Below are experts of layer 2 (counted from 0) of a mixture-of-experts language model. Rows are named router (the router's row for the expert) and show model dimensions 0-191. Each number is 500 + 25 x the weight over its row's rms, rounded and kept within 0 to 999. Numbers have three digits each.
After each expert's rows: a language model's description of what the expert responds to; "comes before" lists some tokens at least twice as common just after its tokens as in all text. This comes from a sample of Wikipedia text that the model never trained on. Tokens count by the router's weight.

# expert 51
router:507559521494493516461483478481446463485475480485488507500541478494481430513491519539499529477525473468482486526467474502483512468479477457537488545565501437511518503492487523518502498473466482524471501498450511517495497438483484488485491487509483481519515488486442498509516516518469481507501474520493507484494520495509509520495544497500526465479558470480498477474484503496537513523535494492526509506499535481517439500476481458492518513525496477515500470525498542469476528470497470489574495530514509478486513498534499513498481487492507506485508506474525525526546486449519468525
Digits in dates, coordinates. Inner digits of years, dates and coordinates, like 2004, 1918 and 36.354, plus the space after aged in birth and death infoboxes.
comes before: "1", "2", "0", "3", "4", "5"

# expert 16
router:504527483536505520509452512534514532513507424459488531480519501484536531496475450482453524483528504509505510544472574502480495481492489485491533494505474458516504487496485459536530478532541505485517479503535533461488507491475487494511503520490505510462518497508497502507535475449477531471525493489503489488515521504501498516521531465481461524453527488443465493551500512522519494540530517470525483502482528459512502533496506531495490490483522491491497484514513515525504489479481480513534557460538528520501504505527499491472479532502492571516476538470485471542517508481477510479
Spaces before words. Bare space tokens after words like the, a, in, mostly before numbers or a following word: June 14, in 2010.
comes before: "1", "2", "3", "4", "al", "source"

# expert 45
router:489485449515487525516516511513486491491485499500509488445512549481501501560491495540497510476580474477511500527461517500488499497451518505508493521498464456496501531488505503464527474495501471529476504528526493507503502476495455463541513495487485490480493484518523497520489479564460551444493498489508523484468499477498470497555510508503472517478501462465484496551504487506519506523482529496508525533514515500496486551514489526489516512568566508512500507455539454525508463490504484513499454497454480477509525488480512478478490480452497527499504537472497534517491492512526469520
Possessive apostrophe, year digits. Possessive apostrophes after nouns, as in paper's and NBC's, and final digits of years and dates like 2019 and 1949.
comes before: "s", ",", "–", ")", " |", "."

# expert 33
router:521507502479532522490503469524508494459524492498537476505540510514509505559516512502503515459511488477514458527488514479459488475480506486541510483522452539506514559459499483507517487498463513471522496446462511502529484515478457502513533528524507490487448514509501471493504495483463487510552500479476534447501461474485490489483496470510481489479526493449482494503487486495508494485473505464521490532479544475529448504492520516482524560496496498486487532492522520468479509447508543487520520521477515515515471475493509493501490499458543543565493508483476520564495477489551497512
Word and name endings. Final pieces of surnames and words, plus closing quotes and parentheses, as in Winckel, Delgado, Crane, and Margarella achilles.
comes before: " |", ",", " (", " was", "'", " is"

# expert 9
router:502503525533517482457508491518508544472451490473521485498494434519499479518478470500465502447543482511553483501445540493490517481440499446508530499522500511509542493475473515540499513517482454521474511498512491474516500503496527525546515479505514499464450557526509500514455499491495532507526513494532495464504534566489496539516490519527460483505492491545512499529486508512583493539504460496517494504467514468529494514489497487505515494532517506515485520506541493467481511534485499504499482496540517492501470498519505464498471479510515472500495516487484493519523458537528466482
Section headings. Wikipedia section heading markup and titles: ==, ===, blank lines before headings, and words like See also, Career, History, Reception.
comes before: "==", "===", "=", " ==", "The", "In"

# expert 44
router:517498483514546479508522506574484512512478506482493470486499501480515473495487492526481512483497485528489532552473522490511525482488505495487496495554506484515508483545498556532507454523488506518464481482500512468470513468517449548552520500500454509482497460551513496486511522481463504506511476465474483494526500533509496480484510482476498522508559490479478464482498512527583516474479479477530522540410508456480538486517523493545518540509521510539499490501489492489485499518483489498530525501500524487502475490530507501513479471525523492496510550465483501519520536469506511482
Opening brackets and quotes. Opening parentheses and quotation marks after a name or phrase, as in born notes, degrees and abbreviations: (born 1985), (MSc), (CFDW).
comes before: "1", "The", "S", "born", "2", "A"

# expert 38
router:537557501471502499536496488505493520534484494461543500496532508477526495519512516516503504471490514477502474545473531485521500457471512510529462527511459503504495497489486527466513489551527460503474489484503506525470517478488471512485524538523524501495512497543526546533503476546466561487508499516449504474488477515512507503537519485511477484511489478477479513502517496530515531512544506506513508480526526468492461504472534573467492542503485432506452495475551486460500483487495517522489508489523537497481467484488513541483451512528473512458523490515496497516490487437515479512
Family and role nouns. Nouns for people's relations and roles after his, her, the or their, such as father, sister, son, members, president.
comes before: " of", "s", ",", ".", " and", " to"

# expert 3
router:474526487499552519521487488502462492470487488527479462502545513523470507500515472450472470473487475551479506510496536463493437459490496467541483497522486447516502505491478520517533508511469472490500489513536534503505509474458496500531469517516483494517509521498471529507504494557467493476516467505526525487531532523512493483527507545498466483484493488472485520546519516488502489525521492522512518521491548505516472485481479484520505503510496510514519535484523474525512493476489481479560588449512499488485532514480454493457459514494482527472487537516482557549491495500496499513
Infinitive to and modals. The word to before verbs, as in unable to sustain and sentenced to death, plus modals like can, would, will, could, did.
comes before: " be", " the", " have", " not", " take", " make"

# expert 61
router:483509490545490526496460530573494535465466490488504501535510484466488473523503491519518476437505529468505500510479498519491496524488449492504524508507498461503540506462506464503503481469503465500497484502487515482544492508508507516495514540535503510524428496551510482531489494538502570453524522501467448459499497542525485492501509464521523523484523501462488516500461488510496479521483536502521508491440483504493454508474486523498485475530513515533516504474502526506526501483495487500510555483465461466493469531494488511498426496491528521521510507524458493519530513477507493509
Measurement units and decimals. Unit tokens and decimal points in sports results and measurements, such as 200 m butterfly, 60 m hurdles, 10.25 seconds, km², metres.
comes before: "\n", ")", " The", "–", " He", " It"

# expert 63
router:515525484523521480493525504485520526502473511441509596501564488474506483486540515492506534502516494492499492483428489479451493469504506483528535496520443518527497496509500454489496501504494506492507543469498497510521521518483497486549511496472460493499492504525472518497475500527471547482549471491519483499448483502504487500479493467512465506450487495485510507481494520520530508483502499499512510498477482481521484530459476519476518522489497469601454519517512503486497533478467508536506529463495486522504483507463464486478537482460468516498496523489485491530504479450488499483
Common nouns and suffixes. Content nouns and adjectives like water, animal, social, military, and adjective or verb suffixes like -ical, -ing, -ed in prose.
comes before: "s", " and", "ly", " or", "ism", "ity"

# expert 7
router:510525523482520515463505484513463538486489496498565492452543491521517490499477498502502519501558497475495537537476566458490482490489455474506513528539497452510508497533466475492521497488492485470483475459478504537483507482490522511494519508506496482484447494475508481534462524501482527488478447483506459479472495498502496514509525515520502487463552485508514473546509493504494486543530481486532545502512547501521468540486501534519527525507484485526486505530532502469477501492442499496532466517467495456480503517517525461509474514540495537507489513531538457521517535470506538491
Year digits. Inner digits of four-digit years, especially the century digit after 1 or 20, as in 1·8·56, 19·7·4, 20·0·3.
comes before: "9", "8", "7", "6", "5", "0"

# expert 15
router:481455476518524490487530510490468496471456529482586538482516500520514499520535504498477511505519483467494484540475551488459485512470474452511469481492450486501524535466538481525511491485474500481457464479507490474496488499509485478541494495512504492463516489521527535506477468513508499503498510512532528494463521510546508494448501474427489502482561516474498501512493494515461520525508512506527486493500528510533471501462512505501516514477499438530503535461521495477480499499451529540476509478525533502538512468537466494480486535490554493497484501516485519497498454485502491513
Digits in codes. Single digits inside numbers, especially area codes, FIPS codes, prize amounts, decimals and statistics, such as 13-58100 or 4.8 assists.
comes before: "0", "–", ".", "5", "9", "3"

# expert 40
router:467514488571493483506489473535470524525508494436502499497493533490503488493472532469491507474525506511539472527502533474446480463479455440506518503500495479488552502498524545466484497543487527488514506470518518494473474519504442504473532486502433468494466498526494528530488494506483499508507463535501490500511474519481505543494496485465509516472471458484461480496527523527517501500527507488513545513508491525506472496487479490549487553529540487496474494509514528466493493496453520489516506479502535493524512505484487452482484517478532522491517526508501525466538501460506519567
Sports table separators. Pipes and semicolons separating cells in sports and statistics tables, often after a country code or number: ENG, ROU.
comes before: " ", "\n", " —", " +", " −", " W"

# expert 6
router:521506491532505503511486489539480518508495422450482533504499489488557527498486451456464516477507515476480497523484557490481486510475480479495486497484487455499506479487504469517504494522539510465512479512513511466511487462491466517542502525485537518462492497502522503537519486468478541488517523462499500511498519503494524518512523495516479488474545466458465486555483514518550475544537515461536495536454506463516474553503514514503491477505507480492497523499517496498498472485501471482513540445520519510497516490537493502480485537516491536523468544466524505571532501485481521493
Space before numbers. Standalone space tokens, mostly before digits in dates and figures after a month or colon, such as October 12 or Born: 10.
comes before: "1", "2", "3", "4", "6", "5"

# expert 2
router:501517482515505478532521500540503521531464470446575506496520551490509488495454480502488482483506506512509557522495573493515486517483486491528499476461462498471509506462514517493496510504475528474507468490503532494517511535487509530505544514491513495489424509518577499520512494496469525514483519518479477483444485530480487558485498488504518490487513460482503505508522470537506509476539467444536515488496520479490512518546486496519494473500496513512439531521516515485505466495455492476518484519465507503488499508503468466475481513545503519501516511514464490514470487503528552483
Leading number digits. First digits of numbers, especially year digits after 1 or 19 and table figures after a cell bar, such as 1957, 19|56, 34.85.
comes before: "7", "8", "6", "5", "9", "4"

# expert 35
router:478496472520551514468499475495449493478498519466533502487512469495488480520529543475509476466529490483512473564493477518503503527483481439510533530516504511505505536439524485497466433514485488489487497465511516484497474513511522501494498505485471474542472507527474557501503480515472479502542524452505495471500466503518524524511466492505518490470545463521486519519455494547484519524512516518519524517465490501510514517513478528503513487464511455529498561491547530465508505503434485505529477499464505478510488518518518524493442490479514514505454508508495505507549506502518475477
Table stats and codes. Digits inside stats tables and measurements, stat headers like Apps, Goals, Pts, and domain or language codes such as .gr, /fr/.
comes before: " |", ";", ")", ".", "/", "}"

# expert 23
router:522505483500556510493485520532507504489490484489541551477551503494503490505517527486492508467534450506535503555476557514459441482494487466498479463510469487484529539517495473515537482532517508473525482467491502486493540517517504484485558514520515475453470521508462493507511495548499537432554478482553501499465489488532483528504531452460464502522534494475492488496478473455499494533470520462512500473495502506519500487469470491481517521515553503527518511486502492507459508454487502502521491507536483481521498460462500522494506519516508481499479489514489536510476480485481495508
Scores and numerals. Digits in sports scores after a dash, years and counts, plus number words and Roman numerals: 4–0, 7–5, II, million.
comes before: " |", ",", "0", ")", ".", "–"

# expert 49
router:498487546488521496460544519592464496515473482492531502486486476469516469491468492464511479469520466474477476495445477494506524510472497478540499539531518479513522564542509531493523470523505510472506493489507515515526479487467458511477487528531501476451491498519531468526483466491494512505487492452519511450500547524493491461480475475490491515496526500503485432534524499529514514526484501469534561506495505480524516514501483501481477486535513495485488511502504516493495496458533495510493541456528520518555500498499496488505469500462487539472504488529479473510481485488532459478
Infobox field labels. Labels and values in geographic infobox lists, such as District, County, Province, Time zone, UTC, EST, Postal code.
comes before: ":", ")", "\n", " (", " of", "):"

# expert 60
router:520501493480542509477505474529477556484506478466519529485543526494513494519510496498466531479506444516544509568493582505454451523489496466526515481523488489473509528489505507547500477520524490470542453454492518461494502505528523516499526482519492485480502495472458481531521455531502510456508474531549513530436483510507477539471507469462442497524522477454491515530480488463496506532463513493512513502510479487487496521519489516484478539491521511527518489490503485518478478486458504530516476519525510506523512470493511518509479533520499490516492538506523507534496492510481492516
Digits in codes. Single digits inside numbers like route numbers, reference codes, counts and years, plus Roman numerals II, III, IV.
comes before: "0", "9", "5", "8", "7", "4"

# expert 62
router:489513448538520520461514490518498503516506482470542511476540475500512459524476493489494478497479475499491469548474540504485513480511477434544506491554512486508440523530470511521493495529491516490484497535481500482548492499479516482475503489493472500441451526494504487513502467535507511461533524483449484451475487513511487516532502481482464491466504502507493541492479546472525489509550545519527493480537507502509491541506496507487514480452533515510496522476498456513468506507479508504506578494488518477485475507535528479498484442478492526477483482512464500500542465490504481502
Decimal and later digits. Digits after a decimal point or comma in percentages, vote counts and coordinates, such as 14.6%, 38.1, 152,000.
comes before: "0", " |", "%", "5", "7", "6"

# expert 29
router:560519499533537498459510506593504541501514479484520513450526501499521464490514502511496531483499498449515566503480510454474455474484471438514467505501501510489487496511496523544504497482506518483495514454493492469494494496485492464527511506529483553505449496532460492530505491508516488471519462510504462484482508549531541470490492485518495479475491519472457517549488498516498471513547508478509527479452507498475494510507475506487511465511471472531518526505504453497512509500460523457481484484520488467466518456484518518500520530526520497484479525527508525517496531514484507501
Table header separators. Pipes and column names in table header rows right after section headings, e.g. Year | Title | Role; also sentence-final periods.
comes before: "\n", " |", " Year", " Title", " Party", " Candidate"

# expert 1
router:497481494540544511495485472548500499501498481512547502487499455512557442530507524495490465472518504504485497547508517485478440478474496482519480540477488459472520505494490525487501487494497480496464532457485490453495501508497483483526521487531474467450466490516482503501481453473491507492530485476503525529487484512521492523531503508492464515490544483515491519554524505490503498516504460474515519500485484476509470514427453512490481543522558469520494535471538502492492536479506519465525475492490477484494500488527513495499434493541504507494520483518550545481481488465482474544
Day numbers in dates. Digits of the day number next to a month name in dates, such as June 1·7, December 2·1, 31 December; also minute marks.
comes before: ",", "0", "1", "–", "2", "9"

# expert 54
router:505523487474534505510491483539515499489493475496499550517560515500506492536505579499505526465571491476486491516429527502499482486494488476492474502496454481483497520485515518474559501507467479499511517454503517507492508493498521460488558502512510500509481491511500448512485508517482530489509479451522528460477494507499484494516511504459459504518519460456491493509490475512504476485516488473518535521483522503519490542501445536479506505535557507458498511464555500508498540435516477504518498492490489477488502484481496492464453503493514537536520488506514529566481504512508495489
Time and place nouns. Nouns ending a phrase, such as time, century, season, countries and months, last digits of years, and some commas and pronouns.
comes before: ",", ".", " was", " and", " in", " is"

# expert 4
router:501556503518483464496528535489509528497471503472501565488551479531545470508503511502497511473463503499499493530469518472461478465488498469516461466546467517502498509478503474472508486523511472483506512463526523503501551528452444474521483493476510485513522503484457516526505468507519531479500512502508480473468509546471471571508515459523497526454525493518504509494487535510532490502511513497511509506492523493513491524499487516538512543471501437530477497532511487514524530497483503524534523439473487465483503523524501449474484544467486506515507496510464486524507503477516447494
Building and object nouns. Nouns for building parts and physical objects, often mid-word pieces, mostly in architectural descriptions: roof, window, door, bay, gables, chamfered.
comes before: "s", ",", "ed", " and", "ing", " with"

# expert 41
router:471529470505523476463456563520489491472480465447535506519531489468496500554511537466480521461512517481502498510487495460478486485459467455510522508533494465475528518475487499486487448544479514492484504479520487485513502520504476528524528570529515519464443486483507494527489480538468489502499531490536501501489499503499495541478516512475482526506472500456451498493498514521536478472466507473513524563519494508534464513490495509497523532543519508518492512489512482474462519491472504498505510446535533528517485491466484458504505533490484495506493505496512510494481454444527524500
List and table delimiters. Pipes, dashes and punctuation between entries in dense lists and tables, plus country codes like GBR, FRA, and numbered-list items.
comes before: " ", " A", " S", " T", " K", " W"